python train.py --n_layer=17 --d_shared_expert=128 --router_score="sigmoid" --balance_loss=0.00111 --balance_bias=true --lr_router=0.00126 --norm="rmsnorm" --lr=0.00715 --beta1=0.95 --beta2=0.98 --steps=5636
Below are experts of layer 10 (counted from 0) of a mixture-of-experts language model. Rows are named router (the router's row for the expert), down (a neuron's output weights, with its number) and show model dimensions 0-127. Each number is 200 + 20 x the weight over its row's rms, rounded and kept within 0 to 999.
After each expert's rows: a language model's description of what the expert responds to. This comes from a sample of Wikipedia text that the model never trained on.

# expert 12
router,202,191,209,241,213,207,194,185,250,168,179,237,213,233,224,207,225,150,227,172,211,219,181,203,210,164,194,169,198,180,171,161,191,222,228,187,202,174,190,213,181,210,193,212,195,160,212,186,161,178,178,234,184,206,188,201,234,184,204,184,192,213,187,228,206,187,178,194,245,179,225,173,204,205,212,199,203,201,198,216,223,222,196,198,182,193,208,214,174,204,239,185,192,195,185,189,199,217,211,190,183,191,193,227,204,215,189,197,198,213,207,196,214,209,230,201,233,170,199,210,228,209,195,168,172,196,185,231
down0,206,173,206,198,202,229,208,216,209,236,196,244,222,177,187,211,215,221,175,241,240,211,203,185,199,208,201,211,170,228,196,210,192,245,224,193,203,195,196,186,170,184,184,191,205,213,186,222,206,208,205,188,163,199,199,231,220,198,218,226,244,172,185,221,207,196,184,165,171,201,205,182,186,222,199,228,231,203,193,196,204,227,248,182,193,215,218,198,223,218,221,221,217,224,218,217,232,182,195,207,181,192,177,192,181,223,214,199,205,158,169,201,219,229,175,207,198,193,178,212,182,201,162,168,197,223,201,216
Ending pieces of English-style surnames, place names and organization names, such as -ton, -ley, -worth, -berg, Canning, Avenue, Creek.

# expert 9
router,185,178,183,197,201,218,201,219,236,210,232,194,237,233,244,178,227,213,165,217,173,211,213,193,216,195,209,197,206,194,172,185,223,170,209,204,208,182,192,180,175,213,209,212,207,182,221,187,176,211,159,213,166,185,219,176,210,181,194,208,175,175,194,203,181,193,206,234,183,223,216,177,191,197,162,244,204,187,192,200,189,213,219,245,190,226,191,215,219,198,198,207,202,169,196,195,220,200,189,198,158,209,233,156,205,195,228,212,205,217,221,196,215,220,209,175,204,207,178,204,183,220,207,169,185,213,146,200
down0,225,246,224,193,234,221,170,195,226,208,188,237,174,216,197,216,184,207,202,207,214,187,207,211,234,205,175,164,226,201,202,207,216,193,212,187,195,196,205,204,221,187,211,190,193,212,221,171,202,193,218,169,182,224,190,189,215,220,200,186,188,219,153,183,197,204,190,222,176,208,217,197,162,205,217,188,256,188,208,199,188,178,199,189,184,191,201,207,194,211,176,186,184,174,180,199,185,172,220,168,185,209,190,156,151,252,162,181,217,219,197,193,223,202,171,224,236,192,206,231,190,216,191,212,203,192,185,193
Section-heading equals signs, coordinate symbols (°, ′, ″) and infobox or taxonomy labels: == History ==, Coordinates, Genus, Phylum.

# expert 1
router,181,186,202,214,218,239,165,209,211,201,219,201,256,242,229,205,225,175,216,183,184,204,188,210,206,156,189,165,199,211,203,206,171,195,173,147,211,192,178,187,199,191,222,163,189,198,216,195,173,203,201,201,214,217,218,206,200,230,210,194,189,244,153,191,210,186,206,207,208,209,198,184,194,192,201,220,205,172,203,196,194,212,195,173,198,193,196,179,184,201,234,208,178,215,202,210,201,183,190,206,215,173,215,197,177,221,236,156,209,184,198,208,238,186,234,208,203,206,236,225,218,230,193,157,184,198,197,222
down0,213,197,185,237,205,246,174,190,232,200,201,232,189,185,210,221,159,188,233,222,212,178,204,172,230,204,183,188,207,190,193,186,184,225,188,183,202,260,196,189,205,232,212,204,220,194,175,182,192,244,211,212,196,194,220,183,192,204,216,214,197,193,186,237,206,202,193,218,211,223,184,203,205,199,179,191,172,155,233,175,187,184,224,179,172,216,217,220,200,225,182,164,218,186,200,211,177,181,203,172,205,211,217,235,209,221,148,184,223,190,186,196,209,226,201,180,176,204,196,187,212,212,202,229,211,189,171,203
Verb stems, -ed/-ing/-ly endings and object pronouns after to, not or was, in prose: strictly, tried, them, well.

# expert 6
router,200,181,210,228,194,190,172,200,203,208,222,192,217,220,231,177,227,198,205,186,209,204,214,220,192,169,253,207,198,194,189,152,209,197,199,203,172,201,189,184,186,166,215,166,187,185,188,161,179,205,204,194,211,220,210,172,194,232,206,199,189,215,229,215,166,198,195,188,212,166,210,170,211,158,185,211,187,191,177,220,194,224,231,200,209,188,178,194,204,215,216,197,211,214,207,209,181,241,185,214,169,186,201,183,199,191,183,176,229,192,208,166,232,156,201,210,174,192,189,245,208,172,186,213,200,193,145,209
down0,208,193,195,196,184,203,190,210,179,224,179,203,199,239,209,195,224,207,207,192,237,201,244,199,199,228,181,172,190,177,204,202,210,227,202,234,184,211,226,205,216,225,199,216,172,188,184,157,244,186,175,167,209,220,189,188,162,212,221,209,194,214,214,195,223,210,187,207,221,211,183,210,182,193,197,172,201,183,244,215,203,211,176,177,223,200,235,199,180,220,192,173,211,200,203,166,183,221,183,200,225,228,163,204,184,210,220,238,193,206,206,246,209,172,216,225,175,181,169,211,203,159,188,173,208,202,189,181
Middle syllable pieces of common and technical words, such as po in multi-purpose and responsibility, vi in behaviour, bra in membrane.

# expert 19
router,199,181,189,204,182,173,217,189,192,177,228,199,175,209,227,194,206,201,208,220,217,240,192,234,191,193,204,171,197,195,190,184,218,176,174,220,202,180,178,188,194,187,191,186,212,163,188,182,173,213,206,232,203,188,192,183,212,221,206,209,190,203,212,230,185,200,200,195,220,181,217,204,234,230,186,248,159,214,215,211,205,196,210,218,193,259,181,200,207,173,194,233,182,235,205,204,174,183,195,221,210,174,218,201,192,183,188,191,213,140,235,251,209,204,195,194,184,173,197,246,183,195,200,209,201,191,182,169
down0,219,191,213,199,181,221,197,175,187,222,208,187,214,208,210,225,180,248,199,215,196,187,199,230,197,201,191,198,184,195,192,166,204,193,215,183,168,204,227,201,207,195,201,208,206,174,206,194,206,144,199,196,190,176,184,206,175,156,204,174,196,175,197,170,172,174,229,183,209,198,217,197,165,190,193,246,247,141,205,215,191,190,223,176,191,194,200,208,169,205,209,198,220,172,188,177,168,193,186,197,181,213,198,202,219,203,216,209,197,153,205,207,178,227,218,219,233,168,185,187,179,173,196,207,221,173,233,198
The unit m in race distances like 100 m and 50 m backstroke, plus short word-initial pieces such as bo, pat, ge.

# expert 14
router,196,203,201,206,210,227,187,233,197,207,181,210,199,212,225,187,234,186,196,204,182,231,189,159,196,198,213,183,214,195,195,178,162,191,173,197,204,180,193,155,231,189,204,197,198,203,161,205,198,213,202,187,222,205,231,195,210,205,190,224,196,204,198,220,169,238,229,198,210,209,191,182,188,174,171,193,246,177,203,231,180,209,213,214,182,219,179,162,177,207,225,189,207,215,184,179,211,188,206,254,172,203,218,181,206,198,158,214,169,188,204,212,216,188,218,195,200,174,233,247,204,217,159,212,191,167,216,221
down0,212,166,225,200,168,218,222,175,204,181,178,209,215,217,219,178,224,185,217,171,219,226,168,191,191,198,205,204,162,204,165,193,183,178,198,217,247,194,218,216,218,207,201,225,157,195,200,201,232,226,218,185,184,209,206,178,206,204,189,196,185,197,186,214,189,182,206,180,198,207,190,182,203,188,194,227,188,209,214,221,210,191,229,223,154,206,162,176,198,211,194,238,200,210,206,201,182,213,188,201,220,238,210,184,182,216,195,168,215,208,175,206,219,204,193,183,210,231,205,206,221,222,181,193,252,204,200,271
Early pieces of words, often after re-, un- or a quote, as in rehearse, undertook, adventure, flyover, sitting.

# expert 15
router,195,181,173,219,216,184,173,175,233,191,232,229,178,235,215,212,212,192,184,203,171,191,222,213,214,158,208,204,167,194,172,168,211,215,217,233,219,190,180,195,201,207,217,195,178,193,158,215,158,196,176,204,173,161,195,178,188,181,175,212,189,186,199,231,202,211,234,209,196,197,198,190,194,184,161,191,213,171,211,202,198,214,202,215,162,175,198,219,218,160,218,213,208,212,176,225,203,221,198,188,165,223,224,218,181,194,230,153,220,198,218,211,221,200,207,183,182,194,196,198,200,237,192,205,197,172,190,205
down0,185,212,216,208,195,182,191,184,201,179,190,169,182,214,211,174,180,171,210,197,214,208,217,223,197,209,193,214,195,215,186,192,192,177,195,254,215,203,205,239,191,162,215,217,205,228,215,214,245,187,206,224,205,218,186,214,230,230,228,198,183,198,177,196,187,189,185,186,199,154,195,199,207,199,203,202,182,216,263,196,191,197,243,212,187,185,161,195,196,190,169,170,205,236,212,180,180,177,196,196,186,198,210,160,201,201,216,221,218,169,224,184,200,179,209,211,154,209,152,194,208,186,199,171,202,173,196,190
The word the after prepositions like in, of, along, plus a, its, their, his and possessive 's before nouns.

# expert 16
router,172,185,174,214,241,213,204,226,243,177,202,192,203,239,213,172,188,191,214,187,187,200,177,187,243,182,220,190,184,219,198,192,208,183,179,181,190,185,165,158,206,204,169,206,187,226,195,194,185,207,216,203,205,189,195,186,197,198,228,212,166,216,182,255,181,195,205,201,221,203,221,184,204,231,183,211,211,199,224,214,208,218,198,199,191,190,191,213,166,159,230,177,178,189,162,177,176,213,166,207,193,201,217,224,190,193,219,148,213,187,194,188,231,213,182,218,205,182,179,184,236,206,178,174,176,202,200,188
down0,167,174,177,170,195,199,192,183,180,211,199,206,191,220,178,180,192,217,212,219,208,142,174,182,189,220,212,217,188,235,206,221,221,200,182,232,190,193,174,214,214,194,209,217,179,209,216,190,206,180,199,193,189,223,200,183,199,184,202,226,181,205,209,165,172,202,193,229,204,193,242,227,179,181,216,225,191,176,200,181,238,199,196,165,205,177,206,244,168,211,175,201,239,213,197,224,183,163,210,192,141,175,206,241,194,233,219,212,204,197,200,217,188,201,219,189,215,197,200,195,182,201,202,181,197,241,193,215
Function words after a verb or noun, mainly to, for, with, by, plus modals would, can, could, will, before the or be.

# expert 7
router,193,190,190,216,199,227,210,200,208,205,204,220,197,239,222,181,196,193,199,178,179,226,171,174,225,189,200,194,197,192,203,177,227,213,188,179,199,187,180,159,202,219,214,171,186,208,195,227,191,210,199,215,178,199,218,172,194,201,178,184,212,221,195,228,177,200,190,189,230,204,232,199,230,188,148,201,213,180,181,194,198,214,197,234,193,211,176,180,180,205,225,206,216,198,200,246,187,199,218,170,215,193,229,204,183,156,189,184,237,162,186,184,200,210,203,228,180,207,190,236,266,209,170,191,169,186,177,223
down0,192,195,201,198,201,167,192,224,216,168,222,178,233,232,192,185,187,189,184,238,225,198,199,204,209,180,204,186,196,185,214,191,219,195,206,187,166,213,192,162,220,189,193,233,177,185,171,246,180,212,172,211,223,228,213,225,198,205,195,198,188,164,195,198,216,215,196,208,207,183,219,163,160,224,197,223,195,248,183,223,220,208,191,170,176,202,229,216,201,221,234,176,200,195,209,211,188,186,216,227,212,174,225,205,188,165,181,200,199,215,198,164,207,160,212,172,200,201,202,190,173,210,229,218,230,212,182,171
Prepositions beginning a phrase, mostly in and of, also during, after, at, out, from, usually followed by the or his.

# expert 11
router,219,190,209,233,214,239,193,219,211,149,176,198,188,185,217,202,215,166,229,196,193,196,195,191,210,185,208,213,181,189,192,215,218,182,213,224,181,165,208,180,145,217,213,186,186,172,219,182,192,197,178,184,219,207,169,172,206,229,214,193,183,224,180,241,198,188,215,208,222,198,198,215,196,174,171,231,172,201,188,195,222,209,190,195,196,227,184,185,187,163,204,198,221,230,218,184,219,202,205,223,173,210,192,189,191,183,213,203,172,160,190,224,204,210,196,184,183,174,214,228,221,216,187,203,229,223,142,217
down0,189,181,208,160,184,207,220,219,222,224,213,184,186,208,200,202,213,226,222,184,180,184,209,214,222,197,194,211,164,174,201,215,161,212,212,168,243,197,168,207,215,190,190,210,183,243,190,168,193,172,207,222,193,218,179,188,183,201,175,217,200,197,209,198,189,234,251,210,188,199,180,206,183,229,188,218,216,202,194,197,214,197,207,245,221,190,237,232,177,191,193,232,214,161,169,216,196,169,202,157,198,196,183,224,210,207,200,189,175,196,168,198,216,218,242,185,181,193,218,174,195,207,176,198,228,204,203,222
Cells and headers of sports and election tables: numbers, percent signs, Votes, Goals, Pts, Apps, also Seeds headings in tennis articles.

# expert 20
router,207,190,210,239,195,177,198,206,208,217,217,206,169,203,207,212,235,186,206,216,192,264,191,195,209,212,228,157,202,201,189,172,249,180,205,206,196,189,171,171,180,224,220,182,201,191,188,204,164,155,169,199,208,182,170,205,192,177,209,180,169,217,183,205,208,216,198,204,197,212,198,180,193,177,185,212,177,201,201,181,223,215,255,185,200,216,196,185,186,191,210,171,212,236,160,194,187,174,188,222,229,207,218,180,188,176,195,206,208,180,154,213,197,196,201,200,209,215,186,220,222,176,197,215,193,160,181,201
down0,183,208,225,222,183,209,186,210,167,198,211,184,172,196,178,204,224,169,194,179,191,214,161,176,197,217,210,196,194,182,201,219,212,207,190,187,200,156,182,200,172,177,226,164,215,194,207,213,191,152,206,210,192,219,217,212,240,175,191,216,182,240,209,187,263,144,214,198,221,260,197,195,206,203,199,214,176,203,195,194,207,195,221,232,186,208,219,209,220,192,195,169,225,186,179,171,191,181,194,217,202,178,222,185,190,188,214,198,232,190,155,215,218,198,192,216,200,206,194,203,197,202,186,187,173,211,220,207
Single capitals, initials, acronym parts and accented letters inside names, such as Gómez, Grégoire, BNL, EDSA, Flt Lt P R.

# expert 23
router,188,164,193,227,189,251,213,172,238,210,233,230,212,184,216,174,177,220,237,190,234,216,196,197,204,228,203,184,195,208,169,180,189,223,217,205,180,173,187,212,188,208,190,175,179,174,213,213,200,199,202,195,197,180,200,209,182,171,264,198,181,212,215,180,208,206,196,196,220,194,199,202,175,211,221,190,228,192,204,197,204,243,197,235,165,177,167,217,188,157,206,187,204,175,171,192,176,223,186,209,213,216,189,231,175,187,200,186,201,215,188,203,204,216,208,158,239,204,180,222,194,208,189,190,209,181,206,191
down0,228,241,177,207,243,205,196,166,221,216,209,207,223,191,212,193,173,226,209,200,196,209,214,159,205,180,217,167,179,196,201,188,211,190,209,219,252,188,168,221,189,194,177,218,196,193,210,195,214,227,212,215,190,208,189,210,175,171,168,203,216,212,160,177,210,180,157,200,234,219,226,202,217,191,192,183,217,201,205,208,192,200,189,199,192,140,228,196,191,224,173,171,167,182,220,234,181,199,185,216,200,210,230,196,215,209,192,182,198,221,167,195,180,216,225,189,203,222,185,178,222,199,200,189,160,205,221,199
Pipe characters separating table cells, especially after empty cells or line ends, in filmography, roster and election tables.

# expert 4
router,190,206,213,197,206,212,192,217,203,193,212,202,236,226,217,179,215,145,165,215,201,179,229,182,206,199,188,179,184,238,183,196,174,201,216,199,198,167,209,208,223,163,178,204,199,190,175,181,196,181,172,212,189,208,175,174,190,201,244,195,202,210,193,207,215,197,241,209,192,187,189,185,204,180,215,206,205,184,198,201,220,213,225,219,193,239,176,183,190,191,206,214,189,212,185,182,192,207,201,253,204,189,183,164,158,196,169,196,192,205,225,184,235,162,232,172,213,228,167,203,198,185,193,188,157,165,175,213
down0,200,206,181,173,218,209,203,228,235,224,217,223,204,193,184,187,190,171,205,221,231,237,225,177,152,190,222,203,211,212,181,196,248,227,228,196,234,213,162,168,175,220,200,199,206,206,189,174,172,197,209,190,225,222,220,168,213,185,183,187,186,225,206,183,186,190,200,213,208,190,187,177,206,229,187,233,179,208,200,218,194,215,230,202,208,203,196,204,209,175,163,176,206,240,197,197,164,178,214,224,222,215,165,222,224,232,209,209,199,179,199,219,199,225,223,170,211,191,186,223,210,199,177,204,222,189,208,179
Word-internal fragments, often capitals or consonant clusters like dr, gl, Ch, Br, inside rare or long words such as hydria, negligible, organelle.

# expert 10
router,174,174,187,242,236,218,215,192,235,158,206,207,185,215,244,204,234,157,217,226,221,228,198,177,204,207,213,163,196,190,151,167,195,163,222,186,182,140,183,188,207,209,212,176,204,207,202,184,198,202,180,206,187,159,203,219,208,195,194,196,195,192,185,195,209,216,187,184,200,187,204,199,232,196,209,192,218,177,216,166,191,233,191,212,201,201,182,159,169,204,241,224,197,181,182,205,221,200,199,226,190,221,188,197,212,219,172,203,207,207,219,186,205,203,204,192,203,202,191,208,203,217,162,212,198,205,192,234
down0,216,169,177,205,222,202,205,150,208,179,196,236,231,179,191,181,201,218,216,221,197,178,219,178,219,219,205,192,192,162,167,165,236,203,182,206,166,211,234,214,189,220,184,219,165,213,204,169,207,199,195,236,218,188,230,188,206,170,186,212,229,196,197,184,215,200,215,225,212,209,211,177,193,174,183,171,197,214,223,170,187,223,194,185,190,177,209,197,194,215,177,209,219,228,206,218,199,190,185,196,224,183,166,173,170,193,165,234,223,211,189,203,192,164,200,221,187,184,208,220,214,197,168,224,231,195,178,200
Final letters and syllables of South Asian, Slavic and other non-English names and places, such as Chandigarh, Delhi, -ović, Singh, Khan.

# expert 21
router,192,180,217,219,195,175,226,190,199,161,223,179,208,226,255,184,203,210,193,235,219,207,199,229,234,222,196,228,234,201,203,188,173,204,228,164,201,176,152,199,213,203,225,198,193,222,186,193,224,180,196,221,189,162,195,183,213,200,213,184,183,211,216,198,231,209,224,240,191,191,212,177,200,159,172,269,184,195,224,211,226,205,221,199,196,200,190,184,219,165,198,201,197,203,186,206,204,213,198,234,201,211,208,236,192,205,231,180,232,203,203,197,202,216,206,188,202,183,222,200,193,195,190,185,210,176,186,225
down0,170,168,205,190,184,147,214,245,207,153,172,210,187,207,164,205,223,211,173,200,176,195,201,156,245,200,210,192,212,213,197,230,199,164,198,166,227,230,187,187,224,179,231,191,210,219,198,218,189,189,223,184,217,209,223,176,228,210,193,197,201,211,203,208,235,223,183,179,204,225,173,216,199,196,178,226,213,227,189,210,203,211,187,222,192,207,216,185,236,196,206,197,178,207,192,203,218,215,197,183,189,223,207,218,227,169,211,205,181,200,192,197,198,219,183,214,205,160,156,215,168,178,195,210,183,193,186,215
Colons after infobox or taxonomy labels (Suborder:, ICAO:), byte pieces of Greek, Bengali and Thai script, and pieces like Antio-qu-ia.

# expert 18
router,184,153,217,238,227,175,181,212,229,157,224,210,192,195,219,210,215,201,169,191,208,200,197,212,208,196,215,169,200,205,157,173,186,235,222,215,224,194,170,217,214,211,209,202,182,220,197,210,206,213,191,178,189,189,211,205,216,194,215,182,185,227,201,217,203,215,211,237,179,193,165,184,161,215,133,208,218,206,200,203,210,224,182,183,177,233,187,204,192,194,244,212,208,202,213,192,178,238,220,199,217,178,185,213,202,207,186,149,191,215,178,182,204,203,220,193,220,203,207,208,236,227,172,201,204,189,192,208
down0,182,212,178,176,222,233,196,240,192,179,185,212,192,228,215,192,168,177,177,167,212,214,192,181,209,187,196,180,186,215,221,216,183,158,201,234,204,180,193,187,184,185,199,174,215,202,248,220,198,207,199,208,214,202,185,207,157,220,189,213,180,194,216,173,201,198,227,210,202,165,215,235,238,204,211,177,205,219,194,213,228,191,206,215,221,194,178,208,191,216,191,214,189,205,215,179,211,214,205,219,183,215,211,180,189,174,172,158,244,211,181,184,219,235,199,179,224,186,172,211,238,152,193,192,191,176,214,215
Year numbers, or their final two digits after 18 or 19, such as 2015, 1861, 1882, along with country and nationality names in dates and places.

# expert 22
router,223,206,174,237,212,237,178,196,216,217,176,213,205,219,235,169,224,172,224,197,216,208,201,208,260,178,229,180,195,183,189,186,197,184,202,179,164,166,179,185,204,200,213,206,209,203,201,197,210,178,204,206,202,222,190,208,173,185,219,199,173,230,195,206,214,235,192,195,221,169,210,211,208,204,228,189,213,243,213,188,229,237,213,212,152,234,202,181,194,189,204,188,206,167,203,178,191,176,210,174,204,214,193,221,212,197,185,225,182,192,180,198,209,208,235,241,198,203,170,209,220,205,193,211,198,165,209,235
down0,171,214,165,191,205,185,200,211,215,225,211,215,184,218,198,196,206,178,234,188,225,219,191,190,199,224,182,191,250,185,210,189,219,173,224,211,200,159,224,213,199,207,227,202,188,195,236,222,198,179,207,208,212,213,195,193,226,186,153,162,224,189,184,202,164,223,203,188,199,192,214,202,216,213,232,191,178,197,239,196,203,194,194,212,197,221,204,163,187,173,235,218,202,232,194,223,226,219,198,186,213,183,189,184,195,191,190,213,163,227,231,209,173,199,245,175,182,172,245,170,210,188,187,207,188,190,228,198
Commas, opening parentheses, semicolons and dashes separating names or items in credits, band lineups, tables, such as Guitars, Clean Vocals.

# expert 17
router,204,187,201,194,197,189,199,197,225,192,192,193,182,184,221,174,207,148,185,191,201,231,229,218,226,214,214,168,213,162,170,188,209,220,169,190,198,185,164,202,206,190,181,199,168,169,157,173,206,178,175,211,191,211,182,209,189,190,209,164,168,193,193,199,181,198,200,180,226,155,174,187,192,193,217,205,188,211,208,219,210,235,215,225,169,214,125,169,179,206,237,170,181,222,190,200,189,202,195,215,198,212,205,190,192,201,205,198,177,211,178,189,226,199,219,202,210,170,183,215,241,195,196,185,210,206,207,206
down0,203,209,169,234,197,170,216,206,201,235,197,198,209,180,207,182,196,210,202,162,190,201,232,206,195,204,229,193,194,208,207,210,215,174,211,196,213,167,183,224,217,186,194,153,195,176,172,237,186,211,184,194,201,196,191,164,204,234,161,202,177,213,225,190,204,177,183,219,194,197,189,188,165,192,188,223,183,251,192,220,223,171,205,173,200,182,223,188,199,202,155,146,205,192,187,196,168,169,219,208,191,188,213,188,174,178,223,153,200,237,226,191,197,209,205,201,208,205,169,215,187,177,185,181,217,202,209,200
First names and early pieces of personal names in credits, rosters and notable-people lists: John, David, Michael, Hu-go, Co-ba-in.

# expert 3
router,198,184,207,221,192,219,220,189,220,160,206,205,215,211,257,225,188,182,200,216,226,239,178,228,234,166,230,185,214,210,202,204,206,212,198,185,197,163,180,218,198,197,181,205,206,196,187,208,206,190,160,153,184,197,188,212,218,217,194,202,167,186,177,206,189,183,180,224,190,184,168,191,192,179,217,224,202,227,202,210,192,225,210,210,171,196,195,193,203,195,240,185,173,186,183,173,230,192,195,197,171,250,232,223,214,181,159,200,238,195,204,188,218,215,213,205,176,206,221,190,198,235,169,193,193,206,197,218
down0,213,241,200,195,188,207,215,219,216,199,221,183,203,195,164,207,162,182,223,207,226,215,198,236,195,235,164,251,212,202,245,203,171,190,176,206,218,198,203,209,203,204,210,166,215,201,196,184,176,237,221,219,181,188,230,151,190,209,207,213,204,173,169,188,206,191,234,208,180,191,195,194,180,191,212,227,190,216,170,217,212,243,160,175,170,191,199,208,204,189,210,202,209,214,233,197,204,185,213,244,209,174,235,207,201,180,205,214,177,203,185,198,228,175,186,219,219,200,215,215,180,194,203,194,178,184,208,215
Middle and end word pieces in Spanish and other names and in infobox labels, as in Enri-que, Hernán-de-z, Website, professor.

# expert 0
router,189,192,189,224,188,229,196,206,218,205,205,223,202,194,220,201,199,205,181,183,196,228,218,203,190,196,232,186,165,200,190,200,192,215,210,231,224,166,195,163,218,205,184,203,172,204,171,201,185,169,202,206,149,216,201,203,235,206,195,209,179,235,221,196,173,191,208,216,195,208,198,210,198,203,196,247,235,207,230,218,193,227,193,179,204,241,202,193,210,231,197,168,208,209,183,198,201,202,205,175,161,165,210,185,194,162,205,180,208,179,179,193,208,187,218,159,178,239,204,235,185,187,156,181,162,176,208,224
down0,230,210,204,203,205,219,178,219,180,203,189,200,234,165,168,195,199,178,198,193,245,229,180,180,215,252,215,178,185,178,199,189,210,219,207,176,232,181,202,219,223,155,203,210,226,204,199,192,227,201,175,180,192,174,219,177,204,220,206,220,216,204,216,185,177,218,207,177,202,215,181,225,175,220,231,215,224,204,188,221,180,193,234,177,164,171,211,178,190,204,217,204,213,221,224,179,214,183,181,226,203,210,188,177,214,194,172,162,217,194,221,197,173,212,176,209,199,217,212,197,194,197,201,196,190,228,201,140
Line breaks and pipe or dash separators that start new rows in wiki tables and bulleted lists, such as credits, election results, standings.

# expert 8
router,217,179,198,215,215,224,155,206,212,212,241,199,189,186,207,204,185,206,197,237,192,214,230,166,241,192,190,179,211,206,211,201,210,215,203,228,183,201,206,218,195,239,188,186,175,173,184,172,188,182,205,195,195,191,181,197,218,208,220,203,197,214,182,259,214,216,203,231,182,187,218,151,175,187,170,207,230,180,191,187,214,223,187,210,146,222,195,201,201,183,219,216,182,200,170,199,169,194,218,216,193,211,231,212,172,205,175,183,220,204,225,187,219,217,195,187,214,206,192,227,229,215,171,229,205,178,174,225
down0,207,202,168,192,208,190,229,192,156,223,243,205,200,238,244,209,230,211,203,209,206,190,198,194,208,194,214,197,203,185,199,205,222,186,228,190,175,215,179,206,206,226,186,222,199,223,193,167,174,171,195,168,217,171,206,207,186,161,210,181,196,203,182,220,213,176,222,183,163,190,232,180,197,180,186,171,200,229,231,216,213,223,204,199,241,210,190,164,220,193,212,163,200,174,233,173,207,190,201,193,206,235,198,193,200,144,207,216,199,195,189,215,207,183,174,183,184,170,222,211,197,190,204,189,198,214,235,184
Common nouns right after the or a, often followed by of, such as time, area, election, series, district, organisation.

# expert 2
router,183,189,180,204,240,218,199,209,193,178,201,193,208,205,213,177,223,184,202,206,188,196,186,175,209,204,231,187,200,227,181,186,209,198,171,230,230,204,195,208,207,184,212,186,200,224,209,195,229,232,180,180,188,185,182,219,193,183,236,241,173,226,219,208,192,181,235,192,206,216,200,211,202,204,145,218,216,219,186,206,197,204,215,220,160,203,187,210,195,213,222,177,157,166,151,179,169,214,203,184,210,204,235,203,208,217,212,184,212,208,219,209,196,220,245,220,233,195,184,213,240,218,153,222,181,210,208,207
down0,178,213,167,176,201,200,214,219,134,211,204,259,202,214,217,193,190,216,156,209,200,200,234,190,162,221,182,205,192,192,182,199,191,222,172,222,159,184,210,222,186,166,195,201,193,215,207,204,205,222,194,219,192,200,236,186,206,187,216,209,212,194,204,192,191,216,195,170,176,204,156,207,180,222,191,200,187,188,199,198,191,180,200,145,172,212,254,182,195,244,225,196,187,203,226,213,195,187,240,199,183,187,188,222,209,188,222,212,202,182,196,199,210,193,191,213,199,219,205,177,205,221,198,184,233,214,188,207
Past and present forms of be, have and has after a subject, plus en dashes and century digits in year ranges like 1990–2009, 1876 to 1878.

# expert 13
router,199,181,172,224,192,215,196,215,205,205,222,188,217,182,246,181,230,189,227,192,206,204,198,189,220,183,235,186,194,187,218,192,226,190,214,193,180,197,192,186,191,206,215,196,211,212,198,194,163,186,164,169,199,205,188,175,213,205,225,208,204,192,225,196,190,198,226,209,204,204,200,197,178,201,142,200,222,206,172,189,209,210,195,220,209,255,170,132,183,243,210,215,175,192,190,207,216,179,242,206,166,200,193,241,204,200,201,206,187,206,190,178,207,172,222,196,211,204,204,209,215,200,175,171,163,203,187,247
down0,152,177,238,202,191,242,149,196,196,204,194,197,191,202,193,206,200,181,186,211,208,202,208,218,152,214,200,183,179,205,219,219,204,220,192,193,250,216,199,221,237,228,177,199,207,180,186,220,202,202,186,219,206,197,211,198,205,203,187,207,221,239,215,195,181,192,206,184,197,227,199,231,208,191,202,207,208,193,184,211,217,222,262,214,177,187,217,210,214,156,195,165,208,243,185,168,196,213,204,214,225,203,210,215,192,206,231,205,190,194,183,190,222,204,234,199,181,184,190,160,168,196,199,186,239,164,198,198
Full stops, paragraph breaks before == headings, and sentence-opening words such as However, According, He, There, Many.

# expert 5
router,150,179,227,211,191,172,203,195,213,201,196,208,212,192,242,208,202,199,186,211,201,224,196,181,236,182,186,171,212,183,148,205,175,187,193,185,211,198,213,216,179,239,243,184,199,185,182,197,186,209,154,215,190,175,193,204,223,193,187,209,188,196,189,224,213,184,221,196,218,171,171,144,210,204,168,240,178,189,209,181,210,204,215,196,207,191,198,193,183,194,234,166,215,215,200,159,199,196,191,208,211,168,226,191,213,202,215,194,194,202,216,224,191,197,235,204,211,192,193,224,257,197,209,222,169,184,210,203
down0,207,169,168,221,209,207,175,227,210,171,175,203,229,220,203,239,240,182,179,210,185,245,211,240,222,192,221,189,193,240,208,203,206,215,212,187,174,219,204,199,205,226,226,190,186,206,189,192,211,221,186,229,231,197,183,214,207,255,196,210,201,187,207,213,218,217,178,201,177,157,209,170,185,180,219,182,227,201,230,163,177,201,207,188,228,188,209,183,203,207,188,181,175,175,165,211,208,158,202,194,186,213,209,204,197,192,232,165,225,197,187,212,222,183,219,206,217,186,195,214,184,208,174,220,195,216,182,197
First pieces of place, team and institution names after of, in, at or a table bar: United, New, Ber-keley, Monte, Santa.